config = dict(
    n_experts=24,
    experts_per_token=2,
    d_expert=48,
    d_shared_expert=0,
    hidden_act='swiglu',
    router_score='sigmoid',
    balance_bias=False,
    router_noise=0.1,
    init_std_router=0.0207,
    tie_word_embeddings=False,
    beta1=0.95,
    beta2=0.99,
    batch_tokens=[65536, 131072, 196608],
    max_steps=3185,
)
Below are experts of layer 3 (counted from 0) of a mixture-of-experts language model. Rows are named router (the router's row for the expert), down (a neuron's output weights, with its number) and show model dimensions 0-95. Each number is 128 + 24 x the weight over its row's rms, rounded and kept within 0 to 255. Numbers have three digits each.
Before each expert's rows: a language model's description of what the expert responds to. This comes from a sample of Wikipedia text that the model never trained on.

# expert 11
First pieces of names and other words, mostly capitals like L, Al, Mar, De, as in Lou-ise, Sri L-anka, jud-ges.
router:109052154160130064128159109137118142139117133131141135120155151096117142134103104113154154152125115156109104140136107120113125119148093066145157151155172144123133125088159148129118128080148090094114177118155144138163118129137128104125129079100130106133118133131112122153134170164134133136
down1:141135162131081129138102121103117163157132173115108152121115098140144104106116109156093142165090167139136126135112126120188124117129114142133131104129103102119143126091100165167150084129154163114127133135145139163167155151172139110139144103175139145086121109168145113111109127115177156125
down2:129117141098099129110172123119103138083166117104105072114140156111139109131166123167143107148153099165098089158146147124117097126150137094139080157119149102091137164121136132107133143156114120133182137128147145157162135120129125104130140117140162106098088113119123142128156094113186147119
down3:150099125129131099149103094118124169134138102150089135106148154099138143141075145126096184138123144141111118125099116106133106169139125112155158120168124136146125145111086105129130129157100174153065138100124136142147164130123141147156107135139113100164131151151148154159130183089123138091
down4:137109151157122129088154133143133167115155131122151097153147116152169097125120090089117173108156166149136107164115147108111137151131109113134144119116113152174142155109106146157074079127121121112153102104100170129090115093130106105111111158123134110122155140145173114148086123107148092145
down5:135150103130110118175108134137120115118125123124140168125147120061105148121179116113135115138122129112113158150125179129144126141123100091126141118162139111125108134164152132117111144123094129155163163106168149188127146094130070118143179142126139103149124098079117105153159100104152130108
down6:178099150144129142108157149142151171112096139134153138106106129133077100084105093148123119178136109144117107153126120176161101134145151160082094112155104153057118157127135112116134127118084088120165110167106122126137091114143104131125140113116130131132104115115147144152140117130154116145
down7:108178131119156127129126143144142126131087127142149163102140159069145104146154138092135117098120143141109100150139150107137165184171131150106099158109155120165141164114078129129128127138136150104122133141114146128138122115099119117146185096112078173106094130146131123146098125104154126165
down8:077160124098152142151114145148122104111153126112115130115147120149108112135119138106116138108118133146123091118149134126108147136100121067151204144167082132112160132142095142154172117095139140172087124168133105101133141165120148118142108146134121115176132127140119111124146137075090139090
down9:156119127130111125130110137102091124137157146143137133094107128148059126172132167125106110150135101113127120127154113204100156129145132129087155145140128130129111136134155097084110172180128108082150096161104160159178143129128129107123095127136137142123092090126121120102113157132141134140
down10:085129110101146122107118112126121108112117134130143136159099134123079085122136116143119129172105133124125085121094148110165204128147183101115105150096088122147120152133106162122096123125109142153126095134151129125160095114090107105150153106125103132120123134135147106093108144169146130068
down11:166100177087138120092163149110126082122146119143155150136146144146104132098145126154149140116170147095174105142188101147104131150136154147130144141093151110146140127131099123098119157151122126113181147118084126111143165187151129119124117138125098122130104148121131104148131141140174114161
down12:111112130135120117147137129149106136124146133156133131121104110113160085134190111118108122119147119088116113138127156124081126151143120127104103100130108149133169105125176149134134164071106134045123145104125090143134137130117131112170136126121140134175158110152158097086093089152135115151
down13:147122099171145130161169133117146107115106145130153170132133104115118124100130116101146118137122126155107180120134152173101118160160103152141141127140145180118146212140138116090109162195133121151145113109094127115112125125113115108129138103130129166144107129135140125142114171075107121121
down14:117138154056111118143107156128139115120122131150161155114101103138148073114103167177137165131101108119106138131117143098126143146090147139108097149141165121119159111115157158134098125113123142144102110152197152183159151133128142113161141110140102142110159135153157112120136101143103122112
down15:112160105118157138172131153119138147143132151151125146107113115116141127132149130149136100109127128126082147125103104153105138155127134119157137134075084119097151083099117114147131055136122163095136108096150121125147131156141112141112094154111090120124155164186086106119161093125122092158
down16:123166110116155130116082125155163152142117157136086107169123156147118128141066086122140118158129109120123179107162149157152115115142119083129121087153100086162142120117134130136105157140147143146094109125103074153153094120119127162110155112162138148131113156093112104131146105155121125129
down17:107117118123150166134149170101103087123110083153141114137099119138167137146111080167132165164156171134119087092105122122150122116145153160150115145121119155130106121119137105140104151137132155136100108119104123109148100113131099130101126130095119178154117154181156095112156106153182136136
down18:110100123106125154156143163115132085081065118071098094187106156113136161133082122098125175130127131154107136103146117102105125102124117085113102104130130105129148120098142121151100155145106130137128130150127101155124175110115094125100139088133128142137145156153146120145137100140113134154
down19:125132142113115130140134120133131104094118138172150166076153158151157113174169136112155121168118117148162094130144138114118165126122099177116157153125131169108152162115152097151096145113125100137129163152127170139063122156146121125123166147105145141133108117104143158121152174115102130143
down20:087122124113155105120124130119137131100149101092121115137124127166112110134116092152110135167156118138124158067099139135144155117140090100109128138149107106134164118172063131138107095132118133189101131153162098124130159155116158113127140114129112133126151164172114134131138151160145148067
down21:150143100147142102114115140137152151153150115139126105113125180125116094091124136126162161121082098148154094166117098123138159164095102125128151122161164132144132112094135138100124119101081111137151156136119138104127124096144108174147140162191160099130119129167153145134111154124128099082
down22:146143128126167137158130110115140176105170146168154103156175122153169101137110115114151134101132132127111144148183142132138160158172108161082140126156140098149145134116090105113145114143108118143168111144177111125128189107133086108135142138142130125121116142120143148145178144120147151157
down23:134207083103076142083146120121143107110151118149116078106168110126141126168147098131156138136130126160122119155161112126139165170144143133140126126154096141159132157121144147139123143182126140146106131115101150155143130118138139121117110131116129065156106150129104126174145120143161150144
down24:106138112123138129131103175137101123123100142125101108159139104109142163083127144134100139093140134120133193128122063127172136131133104102155104119087128129154106124130132127145126129110135112112142130138150107120097112122117157094169168098125071105184130123174091110107130126167151123160
down25:119136132153101165143145107138167075155105152139132162075125168116146119136084140133137153166153125142115069141134130130123145115127108167114103125118098091116089094152147134123144130120114142151154099091158180127136126137127191112142129134133122115137150164129075108121115116132163112160
down26:139133126136149095134126133138158126133109124123112120156089116153124150128154107168120143127122137109121162164102172143162109089134130212151111153108096111062142101127159081104144098109118104131093133125168139110169118105135146144128176133146110150147107106122176142102130129126124126153
down27:091155142136080109156136139123142129135142115178158112116130132079128135113137121132140150156112087133113133151144139193108128129143130125175130139160081152098109164115157085156125138103171089109116124127160141140098127146169117146113119118164123130129186148121147152096117087157119147153
down28:120103171101129114094133104149132096114132118093130149134134118116145108104136112086113161158121144135140129108128118119140084117129143137133124166113165101170116087177114147156165096121142138155168140136095123153122106167156155128158110162117156146121122138094189112160129117109153084081
down29:124072167137113147111130117123121132152115148145120113181110117125137107095119144155136143145164072152112163145138136179133140160106110134155135120122097091079150147118107174146134108137176113086111123137135115144142130112165101082137161114168105106133107144151158148116143144099122086150
down30:163148124091149110125109129129134157111129106091138172153164114144120134113101126129085122102136124154171100131097138101165133094124122146136150184130126119131119101104129087125177074168198094142150127107136135109135104158142141137115143107072137137145144119112168134109102147130119134111
down31:107138126187104107114146114119147118147147106122155200157135140086124140169138135092137135117147145140112084097100165104138171125133107121124110132112104142153140159130101117111154087156140102107133174113130133175122102158097116107128123119114136184125125107104117096130086105128158114099
down32:123148098127100145063121174146121153122098134139135170120129135144135129170114085105123127150138105142127087142123106137104138151076134132107172180116104123132110084142150144126129105122128130100098134154158173104132106153150134089112136117154125100102122141132085138100110160109119098074
down33:135099137120140144116147126165108120120110133110094138149139120139102078153087071122097095108153114135149127139138123148112100120169126150144127143125103118186139117160123169165129163128089096110085125144094153104136123120096115121193145109160126121136143115135092112111154147132130069147
down34:114118132150135134128111115145137171105099100096102156173111146065139135171137164111133132115120156103134130155126136168154175118144118109114165138094125156118099105119138078122093161091154143094112138130104120135080141101138170105134123098131114142177144158126086123124133115113169118128
down35:087113145113128121139131122137152109094054094129109126128154109089123121135111100141104143165097124117111142121071147136129183129124127103156059127098141128128167113136165117166107108103121125143112120127137111106133139122103111106102127112170114124107170090140120158135117114162160161164
down36:141141155148134115130134138161107114137149088169099155100134118107165130121130120152120159147117104138119108111142110177153144172137126154179138137081160123140126116140105123100137116156156113147073128151078140108165113159116160116136124105126098131150079155110074122139133161107155125172
down37:161110139145106071099126142118116132142117130076177099159127107084119128099112110189155173127153153104120129103127119073124167118156163127119167149112108139138126150130126081131116129118154122145139135155120133116144115126130156159132134119067144115119118120106130110129137095079106142083
down38:120173090112129147168102166156137163130101151125161063137122113074139084095123135144112125144141144122159135134147150168106123159077076109131129135159099108130145156121134133130097098102143114106119123110167108103099096100104126146098122150138128128111112136169121107118141118135106117170
down39:188116155139096147137089109117102115129079164091116126146119132130104153119114155125132153096111172116153113100106097144165107101121054162104130139117146154093133123166148124103118142162136143137145124115084151115117140104119122140112149092101123150125138094143117121121091168168128130096
down40:108148126142109114141114166135138128094115121131142116126153110113142113147123090145139130084099107174117186126167148129104147151118102126139138104122116133098089128114126160086115117133129133130096155130159098125119163106134122062148122131063153131150091129164155156165124170109075128108
down41:148111126117117146116145100139169122150139124116120165147154106114131140169117117155110100078126153126111152100133130154128125126121114133114135116152091123147144114120144104082128082210126154086135100077155177131099132145128096130178108150128131157110116156131116162137104171139146164134
down42:116119095115095107075117144117138103129122130137142144116117135177132141127141121101094137125135120124125152151131110098100061147110098085096077119158116117122185129159109092114106129098097113098119089114116126119112140128133151105148174110116168128179099108117129099068132118127144136122
down43:093145144130095165108164134121120141124134163112130147115115152130125159153073112132129123130139073160146170118125097163080095095118114154158158118106143129136147134076120106128155125119139161128136129125161119166144127126140152113092104129128111149108143187139176104111120182127148160104
down44:152092166080146129165127147108113068119114125158113169093105126128129099124140159139125137118120123136117131136134145127128139131139099080131097072123129160130100139104118111199160114105071095100107127124138097117154150148156124104101155177140098162134150122103123127141147134119119146107
down45:110137100128144155103145104150113100171105087098114147169105100133081146155115164109089135148138126138082111152106151126096140114139157096114124134136100118124105131145135103128146109117149158093102148115168094159085130119113129081099115148102108093151137152125089106128144128170154159159
down46:120142114093115126097137119102107139122107121154134117118154099089093074135142145159126136159119118088130137142133106108124164166129109077145080176114170118143136109138137124135129117125129112104163131099101134120172154169127107127130122160130119069180122105106178130171113108091143129134

# expert 7
Past-tense and participle suffixes and whole past participles, such as miss-ed, particip-ated, sele-cted, used, released, often followed by to or by.
router:110083101112180135114134137149150108124106131105085124087139105108121129151097131122159106102103142141096143082152123101097128109104109113110136191154143153112099101112141140143095145106146157117119142138180141152178116143101111132111146070117123108147104142164102105163117127137140153113
down1:122115102156139119144135143130160127142090159128106099137106164162153094100138139120100157104099109094110157105126091104146160112135074149142091189112146092131126156139093082143123143122147185125117117079077129131123127124118106114099162113150143139117100111138149150098131131134124114099
down2:119154107127094097100122136143125116085104135099145117130118141114160154141172156170133129098121126163097129139105115196103106093175145114123117112121151124083154062120132142132123086137120146123158118099110115134135106140136126168076175125110163113142114143140170123148140133117102110142
down3:116140099157125109146111139127151123068106159141159168119095114105152187116144102121133153134149109126109109131136100092107127124151139106117152141149138126124139146170118096145129155160131133156170082076088120107133165144145143115127149112068138094114135106078148095128122127105121108098
down4:150124148160108168160097136132088140139136115120107144111120163095132130125149151185093179144106165117162142126093099141125145114145164130112141114118141154116129098115132125058106131129125108144146125172183125103157110138130177140127116122095148138134112158111155131154097101158104090134
down5:102147142141080115157114143100099142114130083126166112116145125155128157169120126110147138128090166153047156131106083118092124097157121121130132118119158128116106145156148104127120138107117176148140143098112126182108124151136132139138113126124145163108144189146121100158105134132128089133
down6:078141147136162128091157106122110108149115116141136100110143191135168132071109150085167103132133124142150107113141134094134121135086128150107146144093103096136145146086143134143148148113109099113146137107146083093124129107134093149103131155117125192118124138131120160139135130100123153173
down7:141104150132121158170136099126150084153152112118119108106109107115129148099126105147129135125150143130121095135169134131160135165136155082115138109157149111095133156129172117103128117119168091152151164130143153115107121162133143077164119142079085127138134111129114153107127194087142122087
down8:146120110103161115127137128090144121157132133099131124148128112137142114154147119115122097153092123166157137126148173151126119112197174088109164166131140121133168165076120145120138131135144124098130170132127138143117132117096147093155176130169161172151158111112097115155118105142118099108
down9:124144139131121093105114103127173162125143128134132118109162164131125140133133158082128093100145143130149160122128137106172146108154153074109121164146111140147121098090094169107098150110158141139119157095172099090097126072137089126116087114137124123113130123093122152141161139126128178130
down10:089089115126123162102099114135164168117137139092093090164091086132147172121147123113152153094146141133151124147127114152143154091133145131117123116163152094102106104159161158152103110159147113104101179140134159118137099131117159124120137139091132108092134129103150145111116076101154126128
down11:099144149084162159123120142148108133110134150110111127112130150102145126081091080150128147057148143080134117094179154088102159156130110153126167108114104147108123140131130153119154137125114144094095130149152150128128135151128121135134198119166132132126110137156128125126105090130103138158
down12:134101168145114155107117116127145102128117119126121136129147202091114114101121135082120164126106172172110152131153152060132134112148152120100127099138125172084102120161143126123136132131149112123159078152108110135131122095146159134135107123078118121146176151142136146125150103100154131129
down13:132164175130125154157095082120145157159115128083132115120161131128076162103104149114131121139110200135151103108132142167110124094110075088121124114119132123105154129081135114125146111132112153072099150120139140135132135137124145101114122124105112141130105126141153095089144151181134129133
down14:134120129131132146121101150135127094120123130173131131151143149125137092140167156123118176076126125092162108158121132138114137120145136118116106180121149129104090154137125108117169150126143133119149125179125153163193103140167126106122153149156153160173115124154151148156162164107104136082
down15:129155130130104151172095118162173136123138142095105094121158111144121129086118127145131156056131112152135135163155128154118115102139132159108138102121152130136129109128189187147133155109146070126138129124154124078105100117123143113129125150128112100087108142071134112144119125143127100114
down16:126107145132115127093115094143111141114152121125131119155107138121133105105127155112147107131118116161169085167140147143131129102117122154106136097168102130084093053118123144132131117162170126125133113154132097135154143097157136087101117146140084118152163180132065135132152158150105143146
down17:086192130134131124107183125157133112131147126118084169125138092148101137106082133156107113150117121143142134160114140122150138102097126131130122106157136118138117088115149104139120094155137146171123091130173173149152090123111158140134093121090139105114120147072139129113160104132120095157
down18:146157142146133132148079170118150148125144081160108139113165127140139124143156092106109133126140102096119141147143134153139086127114110126184133143123111122121151158148116110138130140097063137145119095162116145129162156070156104125176129112150117158137110108100158125152132088145125101173
down19:139102136156184130120143122141136109100127206160091135107104149141111097139143103147140127085128115080102178085137125125135162135091115131140130163114113123141121114145129143182084158160105134116142111140142141132145143125150128116143134093114126160114088134163185122132103135141151145105
down20:125104179133120118111120142153112145138136127149149093159124110123141062085133106116162155117144115114148172121145127178126171106170163116162141130116114105062127184137094111095142141152131126137131132167100134145179146113128146107134180120168135127110099138128130142129124117126132135108
down21:082153104176145110148130070123090131098134087111089113149117122151134136135163146109134134121124153101085118137146115118124136158115156157116156114123099111162142112153143109174079119119155154092094141085151123120131122173181134127147104168115112145130125147120174126117147139098122152128
down22:113108117106125123121174149149101094100115161104135097115116105122145186148112118143128135170109082122099146144095117076113127127135137119148116136146119136122171161165135134111130145113155083168155122128079117116079129096123103156100177109124122098153114102122105107139133111111074109133
down23:127117137160120104131115135140122100121158109154115070122130170143140165117134100075121143138133109169145126122129162072109126105176120115150122099131107156108132136164082151119101125142085126159166144119149129143129154097142176111072110118144106120098125108109093107136155096127159102144
down24:137173094118127148102150133131186116162117152160122133095152128096116143114092112132115097075167112101132103125133153134127129099103124118139158173119145128137131139150186155141103164118085137066146164122139115152119137123105148129136134134135181161133100099129103113107154173135136123141
down25:109066133128114114144061144124136130095155133138096151157120128114193137157103159152158139106109141139146084143102132101126131141081108130117165165144167110111147134106123081142109105154132140102133155118115128136117124147127093152122109130169158166153148123116148119141112172089147137124
down26:120129149152135149138110153167127112120110096131147117140136147108137141101130102156106173119130139152145103130105121130047130103125129146136090077147157109082134119110151144111127147111111175161154120128147140140132097130182145137085085141108173186096098133143148117134150103135150114120
down27:142147114109116126106126125133161158135085168139156130129103106151106125120122168117128136119095119160141128130129131127202119132132125083110071141113161141101116110175174101139132170127124128097104093104135110106136130105129139118117107154080106101120145145084094135108136087172102095128
down28:126146072145129157079130147145116110108133158100103155121108097096139131141163142139127153118121113119095152167118154098142113122121133113140091156157112092088125138142108125181108155080148102149143096141135095128150111158156121118152106127163147128149122085157149153152110096124143066123
down29:163138111075125093155120150120154163110108097143129110129145162134145117150131108076112159142122126137117092105125146153121139150132100145139124164136141151167113135072118156132116142133097189136141148184120171139142142133125130117156109118129176135148154099158108157148170161122086122113
down30:124134128126094152116129099127107138114161158071102080144095090133113132144087148123127164156158125112131155148105117119107172153142155134085139133179124106137099111126108146111094136139119138126080113126119147104123129147135129079148087109115108077142146162134079142091168142107135113129
down31:150109106158142120136101173138154151119095159134137129112134112141138133107125112140103185108150102130094107135149143103143185115124116156130091151095073137117140126139106105181091118135103136103112111117165139102114123139137129064091126153146117124152134112132180155137106119141185145120
down32:138054149133107109116135121137147117162103126110101109120122117145159119131162139108113103149139150122148126097100144147158116108152105146176095152109170126138171127104056135139182128114133133140101151169140086130092116133126140108122110136080107132123136104141124127138103103151071114133
down33:095124182147135109159146116150123146136134089158073138125158136126116076110139117154121154141128139121144153140115095133152108141085145146161101107135147125136123166167106114135188144123145140147140163097151100124128135142139095098196102166135126138098152143091130139081127154126149122116
down34:164145087153179105114097102120150121171155149104147107157140158143149064145112145088112125070114141091129101119117112151101116122152097117127113129108131143110169116128097156153104163144114122102123124146151128104137179122067113132110154128132173120148120148134118144131131122148103147107
down35:093144109149144113130131137157116180121131112177131111131163131157130130113165126126141093125117110146105149144149140140129098158096138164128127091100104124155113120166142137174186126134134100135103121141166132155140163129150118085185109105121123139146063112126163106173106130129131163106
down36:126151126174142150141106150106158130161155136117132170120115157123111122115143106117083154126137147142162120153107094095098141125114139141131087139135154154110131092182111133123122125112164129089113137110108138136128197169144177118104098166092123109115096095121115143112131112095181108128
down37:122107130098140126114096113113136183158148127108119128094131128150143119094051128144087095144125139121119127127136139104196137115130139128101147091104105126105142097110137138112148123148132151122100148134121132133160170143143120121177152143134113124161160130108171087142089157175147140081
down38:123033158115117141103121081142085170133114141082084090120122128129099139135087125117093149137117129147138136092092133134127122150151166115151134112120135163121113160114088130144124139114157136149135156132113136113135122195159124131103129138121096153120117129120149136138108103173160120120
down39:158133120146120151142152140157107138123093098165144192133141095096094108111132114107128131123151148179158109106106147144114121148127153136129129125121132171146111149147162088164132140134107097083105152115105111109129123137121105150144107151096109153127168090103100147094130085138098165180
down40:141130159119117144154144154132116162135130106174128169113136139176114175138159144125118130154115135134107113139099139121150135172089150165136087123162168151130100086144134143098136115142162115123118094127165105160117136098161117140124102151129122157095148122123082091112165113147086157173
down41:089048159119117130165114115138127144122119090132126088106113122135144100114103141126151166118140118154193156109134114169135106137140127114108153109181128120130148120114126102117146177112091120128148126196133131122108115139124165105136180155126134115100146113121131118092168113123105124120
down42:155131109145145142097129107115104090146152146151119137137097155108151160147154114182137156109133135104180080166127110177135140106132141137114115095124108138098104083159139127139123146147174123148140153094086100161169093118118143142134158112131100111128145141155104098108156124164127132088
down43:084112101151145146149110097131150132138142164125137140131148116135144096139113106106142102146175189155164109148126137102125129158149120159124199122124088129150089170125132115131147167130171098119122141163158125138123166112115135153130111179127135135140095093142105142111158162141137122090
down44:126130166159056112151110118118087100141131125140156120114116134155101181153136145146136116129098150117101146153111127162118105125088120083144139166116141143146078153114163111120136126115150132129099106136127124174154138127120124145129106105062127167098159122124113132085116169120090124147
down45:126090131158076155154103139112124178107109145155126129133109104133127138117147169108126139099127167147187143121116115154127108132106115069115108081129132167134142143159138148107140124137118128133094141151146111107145157144172152127129141093118147184151102110102171085118095136129164138117
down46:103123099088143133100102121119134126135174130156087164120145129148125129110124139123107128088125096110129098175141152118155106122130206105084068117104154094146117131133152105124136153109160103118171098121104116128103090121106133129150095127125114114150169118147120103112128142162149085118

# expert 14
Word pieces ending in t or er, especially agent and person nouns (poet, singer, host, patients, instincts), and table pipes.
router:109083096130155136115155113148125100151111114131080143136107115123085169172096122131119152109119153187139104106130120102108116092155120111122125154134137155132100147106132122174133091090146125101102135106152162148154119123116159081137136124079171144105169151104121111112083126151121134132
down1:106077161145123137166101128126097157119130114128144174103142119153105143168125118115140130169173126126149160114125123138113122159098163120118188095144114135132133103139100124109141114116108099129129161134094122099134155154148131144140076122195110116118090092142096137118127188102117121145
down2:103083145102094131145143087133171132159115127153128121148121136098117121149090082164117114134105126095141092098119160120069159121108118162135111134147121096126161103127115131152154156152134111140111095159113148182114088170098161140152130099117147109151122126158148121120107159106110147093
down3:129102131116133137120090118109117175129116153179112112108135146122129129117123086127135126108140121116172124158098113123135141156120115113098078086147118206110165151136159170147131145112160111128117102157147096118125149136162133099151140146077121093087121101133098145096117131166092129117
down4:094144146115174139145143105145096157134150095151138122124123174148100112167095154126163150116130112120120122139112107158098113167120127153099115141102123091129093134096173140145111147161131119115129151100168120099130135115078125118148115099153143127105105190146125127103125139116166159190
down5:135094118131113154079120104142141133188151160116131132134122107137147160134168103186146131146135148088164130143137109149104098095158125096132117113130189138129193149128120115117122142131155124116113163182134098154141138116109179139161116125104120146150114115137123091138101135141161134103
down6:106124125129156108154101123136131166148128152159147122128101143133139064161102113132152123156129131123141179130097114107123112159127094125078069101119111108134153120127113135085120132136121166148123147171171129156177114132094165122154117147119141111151103116153089131079159148101097131121
down7:141105132092145108141150132114111129141115138143146136131126143140130157145099121140128124189133116092099147161156128131140148144127102146110146177154086091141144116135145140156108121108111104131138099146090131221124083130120118116126144173125143134108080138131106158116154162142158122066
down8:127144081103150111098112151161134105101114107131135143167128109144126119109150104153139076116120154174087146123126113125118106156109147067161127131191141123116141105103137131132091098170137141119111126153153110081087117139107135162117097133131081141108167124095107146143137111149100127103
down9:131154141112132110158124122147122157126099087138149123137149100141067151133083063153143148145086123083073114169151116133113102088120088119170118144143145118135155120158131149139121095126126165158163126126159147100120084155098147145145106131109162117125124140153122147143138127126137140162
down10:115128145135128100173141166128130121097132151114124123087114098162149119148127146105133144130132146139100155161134128075147121141106169162134109156138100186158105175127114178121149091110136144115091097091122155154142121135135133108120151128135085118108130135103156092107099140190162133125
down11:166096133120113130127151091103139123124144101130107069149126112098134164120126133109134158146134138155140101104137140136118106120120167145132153120110139095184149105105141164175097135123118101123130141105102127087094128126145141125170131128113137107106151152113188128083124134041107136119
down12:146152112121108122128107148117138104125149128158112137112164113148115132140145130100128121155143151135169113128152107136124072131143157073113148090107141124088150164141080127166165114158150107136165090127119093096169131164123122132109099128112100111175141126143108104089192151109105134120
down13:115103140109149139090152135137123127113157158123095124081128127147156115110135157129108126133111103129148146118146124110105159128104152082178104182115135109147117128113089126066126151136186100159128147156181135128146117162130162107168163133146138113143150112110170156111133110135157105099
down14:124163130153143171112148106109097119156119170123102131108115160112130093162116128182136091144121132125120152096158173122119122165116089122114142114143159138092154099100100111091116134133125121133159173126141102138101171137088164127120158095103135152162095098139108146114115122129101144174
down15:125139110158123152138072102144145153160162131149130117127139125115124114119109103148128107142117101128069117143138112141150140126152113116090160176198126116123125183129118156119146120152086135133158140106100143157165166140114136133130160161106174114196120135133125148124108152094131133151
down16:150133132117114106063142155091102116118146131105150103144099083143149105106136108119098159107137126185138107155142161107143131101089072108119148112100138097134120153113110154131134088133129093106135120163169119100100116151116149137128117172134129135147137112084146144117188142139154134105
down17:113091107170124112120125133143093128157117114130119156107124104161139085132112154149102133107075098143116121129125115107152090091116153148167103150104144170124104105157120118095163179131156100130097141156147126144157091140109158120156089114143152153108118140146126108119091131170141081152
down18:107120090145134141113115110117113122133129100153119130170152101128153124101112157138131112123138140136133101150125156115185149137138105114107108140162107124099126158101132172129041095122120157130127134113133107110139147149139092093142061182106146127117086126115109120128161126169149170118
down19:126165116131121082135146166149105082113126127178141136143127109136149126126140154116153152069164126131183128123124133136145119128156136103161127125119103076158075145159126127152157148129165134133153089100155145075150130133128101173108090125122111095111129154120137140109131119142151121083
down20:158186116148113131133104079134112163138177142135111122114114119144129144150164104134140166117126122120140171114143173154131118175129131112162117080127168147096119136129118127132117104121121162153134151109150114092191111142141143107158129125113136100139168126175121093087141169140123096118
down21:120151101105130110150118157121134135115119166148145124141104102085094122140122110138156159111127161102125122137089116098158112143130119127084110105137141121108103145093140137172118113146127135091101061100189116123165123123114118139077142145147101119132148127100099188088167094107116124130
down22:113149126115129120121178116142131069128093103150103146143142082121140205124134169098141090127109133148143104123121177149128115073138132117130098151108087091116133121118161088151135143142113133121118147132112100119118121148110149151093083139134105175098110092100158128119120107130140137135
down23:136118165149102126161123119115116153124125143141077151113087093135120096093128126134104184143127103124145150171104092114142144078106138052175112118157176143112111121175133139113125150123139085116142159120136143120156117136134164108137109164139139102116146124134137109153137124121142121082
down24:142132127123159122155115163164141099096107104129122148115073129093092098088151121112117121095153127130074145124100116082106127096130155103128093094157142135145163140153099146157130141144107148114122120125128124121118141129119129140172149077170135110183160140143118115117118119081110091162
down25:145127101079146133106139153124112076069128127111105118105164129092100099135124166141139126134117127147103135094101122150099155176147135125132114119139159159138116152103149135151142109123136131162099125128136130128093094135138120118116097193138100137126156150145079158093166073119132131165
down26:114094141089095147113101144143098157135124095112195131133136121093108150102129156115113169147146155122185139112139137109154132139122119143125119099170123144123138119133144073112141110100107120141100117154136151127110121126112098129080125124104111122104125106136078192102154128093128160174
down27:149091159129142084132132100125123112135092103143164116118115146126118121144117111119137128170142174136123184094107126160145137093167184127139113122135091093108108149138127082121114121156100140115157150146105130154139137177124170111142154177161117125116176142166123137088151137134146116144
down28:127132112111133109102130168146132141130116148111094133112076114092094164116154074141134145110142106101118108107133130128122109153142157120112121140072103101126157157127162117133125186062158154113139091096110126142154115141091141112135159110154129096129141121145101109141160084090161129124
down29:139072162099078139141125112112109104127123185143098128113133139130129157135126149153119146163132108087184122148098081153103103108102124113143151097122132127125117132137120149142134077132126112186092127162150165108136157133118152156157152100133147136111127168156136126094131151124110102092
down30:103129114115123152171081081097158169128121135148183139122120147117134124138080140139097142164134140127141108141141116133102130114117108142130146159128154142134133131147115134149117125136167133096142168139153144195162159121155104153101127145077130168165095173133126097176138126143123112104
down31:167125130127129096131140094098128097119138126174102160101141147119111097123176155086134138139143109190171125108111140133112184138152109103092122100151100153118125166131092153111181132148117122138143085150075148125132154131152101160137117109167144096131121136146126129135105135152141136148
down32:088127156138182120162107155126162109109109153159089178125138144136147148120129095117102139116139134119174130114151166150105167161117127153113135126150140108184157110159133112106133161141095156168146145109123152111142145108165134124124135125121093188104122131116105130157078138155103125138
down33:126076146177127140146125084133126170137138088108090115077134134130113122136124172148117139137133136149150101133130109179096114142119183113143132126145159106158126134139126168140139107063146144149149143142150155157124158174147131104163077094149099123123134107126132120128160138146145108112
down34:150126123133120114165168105119115138101115108116111166108113152148165158094141114124104144165170184122154123124110167143104146115127172103145140139129160132151160093129117152152113071132158118126122126109110167171115152135122156103113169115126142124157132111091105159135131146095062123131
down35:138158122118117133098125148131142147130103112099149161125145124115134078167138095121164118153106119131070085134122137076137130134099121096121115115154129109145087108110152172127124126138154162125158141108123135151136118100124082139113093155137106172171175098126125124141158087084091156128
down36:122141096135165133133135121145144130153125132139158168137153168150094134149132145120139108131130127103087160138135149141129102120101088120126120186117107132093142145141094124143130117151146124100115101121114112162181124104111080146169118141128154157189061154138123139146118170178112138153
down37:166106116110125097123117133141154107122114112139152123181131137099166119146158160130138128129129156127157114129134125142146143105123159149179123113136155159081157090141114163144101137202128122120118129124130122160113119184162110182116120076136116109093145144155115091107118103149129165132
down38:085168127143145126118113134103158131173160139154164149158145147119087122121139091142095081104082096112090137103160143137158144144125140145124134075132141144132150120087155096115135111144157124123108141161131105147146154121112102175118145132125120161086134091129131118142124109161184152116
down39:137159125114144105108132155120097141099130097141155139164126086077119131085136128152124115107131153070150139171132150141109133111096136083110099117147113107135154131076129091136193117127118146070126163135131133101122128097087118102124166110131118145109166093126140126141111101119127154130
down40:144082131157158102140115118136126105127142114106140129157099138142142115185133153104130172138140152088137139111096121146123088117142152170150130147099132138167101111127066133125117102164157132090097119146100118129121143137124113157088081110160090147125140165097146123093096095120108094119
down41:129077175113099138137161093104138159145107163156162115128093150150150154131110159116127124153132145144130156113100104159154121108153103087128157116130172135120141161152157087133128152143122122122122109145112101133132111138134159132178144112106141177116108170139129149125099157108133073077
down42:105060127109123148115123102117116145173148125104152109082119130122162127147115093120117128144117123137152163079128133087137117093202135159156108118111121111138145176150084143091125145160168106109141152138104116148123116130112146135110162151159130140082104140152120100118111132150147130156
down43:078157128099121123136157118144163125103116156132091115133137129112157108112146164085147086153116142084139132160121122183148177177133146127124135175152101154116085132116178134114138161091121132094134089113129163160133104094140143144091126153101136091127149124138120122118142111138122104137
down44:149121137089160141125140109141141119127186150143132128122111135128112131142129146084128102115103101105089076140097099125148111151114108102135162140082101148124099131109174142139069092179144122108120139148157136142129125119137107143119151165083170147131088114156139131101174120090141116118
down45:141135135154140101175165161133132106077120154156123173117165130099160116162175116175147105123144113094136146098151118108130099142093129133159135142115100104113164141142084122111127090125121161162130128113157132147155149145097069164141135105128125112132130106137110092145111111139086152118
down46:136135122128103126104086139137149159115156117119139144159121105180128116131131114104117120089156142154136128117143163151164105134104137106148188138172135117152098114114153158101093133094133119129135126129139141082153083106091105150089078133124145153140137125116097077129169113110185136124